Experts of a small language model: vocabulary 15148.
Below are experts of layer 7 (counted from 0) of a mixture-of-experts language model. Rows are named router (the router's row for the expert), up (a neuron's input weights, with its number), down (a neuron's output weights, with its number) and show model dimensions 0-95. Each number is 128 + 32 x the weight over its row's rms, rounded and kept within 0 to 255. Numbers have three digits each.
After each expert's rows: "comes before" lists some tokens at least twice as common just after its tokens as in all text; "comes after" lists some tokens at least twice as common just before its tokens as in all text. This comes from a sample of Wikipedia text that the model never trained on. Tokens count by the router's weight.

# expert 0
router:119108138131100066134140124188095121152178118159101199114125160121146091158108106139144173167148175148132145077123161160110062177172162121098102174096069084135189193083063140152116134179062063155089146112141131157143140149071142129130131145143061094143153125100159104109079068162118116166
up0:161100159131116100153107103123112156161122115065114150139109137124139124133109117135145184171119120116146118110152155096076109067115129181081162075142152124103118161149142107162176130127128104187174106126139182197176169111149122133133102172079110093023094154037121145152168147116117131124
down0:143104152120115111173070120149115129093168141116134112151202067069158134118163132173191088115196145134115191177106152159136114130112118109111079136121128162163103181100120103107102094129139119098022078140141147079196134145146132150140099108141078115125178092113172075137071115165138156151
up1:158087151128160167156038120109117130179145146092103160107123209142117132100117099076095115104140095149130176176121140143132154160123133114134160130170158147139118085144127151156147108157127147148116081189092148134136074089091144113188137163099129097077132112095122102152203166120108137173
down1:168131079140118112120197119128107142092064084113142123128128135182220135142168064091123098129133155112158099135150173140130101122104171073096099155134103113138101138134133141130183136106059165131152069130163154160087123135144181077141048130136077131142105132114166117123152155119175095128
comes before: " |", ".", "%", "th", "′", "–"
comes after: " |", ".", ":", " of", "–", "°"

# expert 6
router:127162160151179105164148115121147133133098117181139154146123130104096147122106140199154151132107148181106116125092129082089159178091168116121076107138121129126146121190120149129175148128110074102092164069138161136090109130142129206184118140192149142131099065102091160185151111153130065137
up0:115129103105134093112176136100153113121165117145078161155071146158175157121159082099170117103142128097104170130162145140073113093104132101176105198163122157122172119081123114137147138186129112075156158114114068163098076109176106202171084130136068103166127188108145187090147117132164130165
down0:171134136123119208090144150144085154098107126129094152095209124152136126079143159184136112131119097153191151098111075185148188144135131182131154111144136077141142194139132106098086138118141097220090134109107176154172161140109175082139122129077152147130135167118132137156093091169146129067
up1:134153147133162159175140143125121122165126152159172075106093147154124092108098107119142141131143109082126109146158106123138149168145121119145093116133071177120112106121122108111087109124143102152088172116111126179113102085110086176120211110131117161118131066145233168040185149135167199088
down1:123046134084136159105148053155144128171142170105151137120115088139137163094171117122148125133223112149151157172127093117201119143181173123139216086093164118137125158176134123082125142160142086110187110120176156071144144170179171143125073151123126126146145086100120148158116145124131118137
comes before: " the", " a", " his", " its", " their", " it"
comes after: "\n", " one", " part", " due", "%", " Ministry"

# expert 15
router:122190085172147143115154138163107164112078100057130138137115143126147210106101163162090080140167171148185124130121140133128141187133163098092154095113107141165136151168082164097068078173148116141114134116110099084075115138172140121125185148154111100123173126101106154134174123120126138170
up0:124108115139072164153130147205107126165139055107123115142107128209149123122115128105121058108143131121146098087154179173140084143116114150210178089116105183103181119114095107089167107151134138110100180129141099158119120108076100125152190128091148099142106140147124121125048123104163100173
down0:148119126090213101098161139113111106169202200119114119160118156104159157136169171110173154138105151118114200154086133093126156125099175067165096175125164126173147179144174104176121142104122212110119143149200104125148119112140137124194152145152121165118193094175093104074141124139071128115
up1:083130113113096103117144153138142103151146156072105099167131143140064108097106132093164072077161068098180127199123093127142148171104133152113111109099086100159125144129056110151200120109126083172130088167122119118105071134215142135160117100120176067139127107113164089077158103154113153159
down1:090175190129158116101105098109122143107139152127151134132159114128115162155133142137184194139121123135173111143149137098090170140168149117167114177204147108091152169072141140146120166178152145162124142075116112139154159114105154114071118110106107147109077111071067201134084193062107100146
comes before: "-", "|", "\n", " ", "–", " -"
comes after: " |", ".", ")", " ", ";", ")."

# expert 9
router:092185113086105112128132076137147155110134079134112151155061163152130114127086119145182181119128130116125176118064171112120095138152161070128155158162124065156126123115129152131225088158108080087119127104086130113102098119067155172172078158113129109112151147085137175134144120141125093124
up0:145115131158115104159145185122114163125104059095187084127067099103084158054090129120110154134144171124147193123160127130095106097064144129094069127131162171116109123076131083137161091173123102187116125140125069105119106156149162095134116141109121190094109103182109105117125192107152162091
down0:160117106098132160162106100080090146122176199169088128102138137171162083210123113201139154093104111149100112153053132150158139162125136153058145125163104162151136145137137169121097111115150100079126116091112138096079138039211133117138138189109152111143176118093156090122096139102128122130
up1:134074134065142157109084135147080130125174128169151151082108140145178103138176126204154112121145054099171135126102087141156173128136120166157137121147110145146105182160163119106163116193117075090122100127140128201120123123149105082129127126067154132141164095128144109135115144104078068130
down1:082108145168113067176122148168151114152144120176134117071074063147125162084132116160138119107122150134106169124148066101135083142167176137101091145043103105133111126128120089107126072084157126179116138133105150142123137160090131105131144104107154152182163125144126124114103124087138118194
comes before: " 1", " 0", " 2", " 3", " 4", " 6"
comes after: "\n", "|", " 0", " 1", "%", ")"

# expert 17
router:117184139101095136084143106206145132115155120172086132149098146089120138095112112108088107094148166161118154149137133109095099168172161120081181162153085149120078096083155099129165107194066186156119155122135115145082114102134155145108101134164125106127148091144058137146097066175145180110
up0:140069154102121127196092175105155136117102181135114105072133131136221152179184093124174098105133172111152140115165106154132229152131121148113171140103177115143143122209143139140122082084137111081086102106134131153161145100190128103142072127069153119089092103109106115061156159111090149071
down0:107171135126089127133079108131167105186159129129156080164160112094163169107120168093130106142075157173130165155086159092095083102094176090115139139153113107063117116149139127140190134126128157175128124113060170075089110103110200093132171092102097191135171135132146115147128123083168123189
up1:159073124105133098145111178180112128154138159104091099074093103142138080107141116129168139167134108133108177138127148133188075114109109137089082119174112089111173203183124130163157089116071103129137160096176134128092163129154122128080170096094113114130146150112119183115127078108163155093
down1:170147142105143096176139121060125099134115098156164122112119121186128118149104097094128136168099182093166083117199097148151113159167098152146173114130117147130119167124117129123080096120146175151112173192094060187079152141130066130147115183125120115121097120130112137114100128144126163141
comes before: " |", ")", ";", "S", "O", "R"
comes after: " |", "|", "–", " (", " U", "S"

# expert 29
router:158127086163122149135099108146130133124169116208098092081112163149158097075098128109120154074169131178134155123108172119123137131107154114254180125137142141184065115116124142082129093135124063205184166180151166123137087085035141150156107149144140063185120156135145125080121130155140089133
up0:121055140085155157151135109176116121147120082145151102075164157089163155117110151115142125108069147158164151119113038142083099118136143111176104095118111179146117151124091116141106094084156116115114119098151129161174043127159081172133090133118154161085147139106187152109105092152080105178
down0:141105133100120176092173098196132163114145152130151166085151138101152121088121127148133072123137082146160114120110157114190134076152119184130065154148117146168159132149160071112162185107146177075148151111053130158128162128167163105162136112106144135143099123127177198175135106158134114146
up1:132165120149145114140050130163069126095118078124113110129179134100160163132077101130143098063103135116135107096187083097076128121173114096152108136070122114147160136159139113104094125114129140079127120187099096134156130156110102137102090079130173133219110148128114168120153166118094122145
down1:115122148171093091066107066133131127151108137094143103103150124188114120107075095174105052150169161129177135140095127078104168126175190150147127124088162137122171152087145099100148123118135167140148145162111101097149140107192141043110077088121153133130101128117055119124084101136141107133
comes before: "1", "0", "2", "3", ".", "6"
comes after: " |", " 1", " 0", " /", " (", " 2"

# expert 28
router:129134109129138146133111124165104055095127106097136024077157104112157145081107180093108189157154176133129077109068111144117124138172106119093089107126126090085184112117144155133085091183071186173103169119171180080077136197105058165123090190138147136123081127147156108115095123134126073161
up0:091074104131146115142112138126128128151124103135140104089173068148101100138116148104167129140130132105095114136136117201138152119114039119080129085093193148127149097163111139073095091041150110124137143181182139113093101187178051188078146155101167119121127160166138156112097177129168138138
down0:114137119151093140177082100099086179130136145135118111048121200111114115198136089163174127161127155126183103082147122097137109198093126125192121104148102131120102114122141104143204176144120127162142170108092137159152108131119105140148212131074093108094069146120091191104106159121167097112
up1:101070156147142165171152096125111141106133134116148037147092126143123078153148105113169203134162126160128140168115145123125140078159125064116137177093147099180092159157101158120120060162117188111129106172186209114168156133186108095060087156125107121161111138099115130148141138130082135167
down1:085172087123133105115122158140140094075079160111154115168164119126135140138103187120115116185152169115133186075102134104138065179048129170155126100145147116082107125088089176118169182190141156138081124128191121090054137116101079098082071196115113120146121151168131049114177165110144128067
comes before: " the", " of", " a", " in", " to", " and"
comes after: " the", " a", " was", " on", " The", " is"

# expert 22
router:082129110140133179182139155156146159081149061087117141089118115102125161110081114078139122122149200170099132083137159139174148201173128121096093118160096117130151122087126083155082117195057135123168123128167092096170171057117173135102133108154134085151112122137101094080118103158121142171
up142:159062066115136148144133135127058148187116086114148139114150200133123209105126108182142155099185153142100183106158124099095070162136160080169103165150132126092126138123111212151123135173130071121154139128122096157110177133112146105059134120088149141188075130107144167142071146118198150130
down142:144148125155115126189092156122105170138144136099123190159106055134103140112139111148105152129103117190170068188146153161062136107087133227177069121102107141122108113128118130129061086149140149082142099095122096184151104133153098123107135107122067145125187155142146087058116140112167150138
up143:168140087174153100139135101193124123012097188148130150119099091091201167137100125166124055139107095178149118085188137145145112069127120072137086118138122121096138108145077149145132107100107149146082117095078116114085168126095140141137112101134068116114122132132126166147139117133152164108
down143:126165142060091168167133149187114149105156120168126124130174125122105108113108124052086148078130168161132169142100113102114148142080078125173163128118114123120148203191099127163099134098175170103174082184097143138100163146167097144137097106162139119110052134112050129119085132145131118096
comes before: " of", " in", " for", " was", " to", " is"
comes after: " a", " an", " the", " first", "'s", " is"

# expert 7
router:098116147111134098125168083172139170108161097072154127105148127082147177148157202157168151089161148123107127133110123180112078120162119119135147188108111068150108155097182109103118131137100195172211127102179094181128139120156143140156133101160144135136142092193091075107076103125124149160
up0:146123173130107144158098130122114096075143136133115148115170134165155161121138183177146118121131138113156116184121092170086094117057110101145096107113097113052061145162129109092114177072126169126193075094102085169129138107145100060166098096157157150060122128123121117127169103146099108100
down0:104129104152160114091144066183074147159148125101121047108088151191104105084154183087090174093153113103114121117131107152151121093153116147132190163157148113101149170131175168185116125159117177057120182164067137098166118141150157169086096142142159124134108065119171139125081135106118097179
up1:109120129180137120111082163116145071148092155080126061147163127181173078083133139172093122120057110130115098106151125088108069093160096086155178090140105125110078131120096154129178130123180113127136136181141123096125096195151091156126152123135153102139107165127140107161172150107179144077
down1:093117130132126090140100083141095092101111105097136191099162082103138156051074137163127123136150136164085128133119079104131125126115136117107181138165069123133120160104135124101044087138160097152175140132119066076191128164199198158074135144080097103139163145124125096067153171164129125143
comes before: ",", ".", " and", " in", " of", " at"
comes after: " in", " of", "–", " United", "In", " In"

# expert 27
router:111155148119085120106151102144103148105159135077117115117100145090104121047139178152155115056160162114092162095090168132118080174186123106119112096130157096123195080107107155144163077162108136143127159143140094134126098108119121097154139195163151132155186171152093143106158099162089136138
up0:140094132109165158144103126116080131097151069160192104113129112142132085124056091112154148103110126127119066140142073127150125131187134045117177108091079111125157107116149146150098127133174074152140132155081095149127105158051103099139155129158102148113157113171120089103116127165135140143
down0:150121114189129144123158121120146124112112126116141165127144164160181113133122156169043129112117131106176111206151105122144119174216151152127159108179076132093094071167116135195119113126105167104123137126167110082074139179179098187134119124146107086151132100139170128128076119068120161106
up1:077098092097086121134159099132193133186170138109147119159181141127138090202114135118156124121092130139165131154117140131156127097137132123111120124108174113170100096146148153150151145121144129029131140100107108180132127155138151131144095151156122156175116149119037091144129150128124097221
down1:123144144184124123158042105100163147107083094121145159134048117106219132174165090187135065116141126134090154132145133119148085109145130098135103125128112113098100151136117120136140157123087101131099098160107076147158125154120105135119218167082162104108134098169098154167185184167149130189
comes before: " |", ":", "\n", "==", ")", ";"
comes after: " |", "-", "==", "–", "|", ";"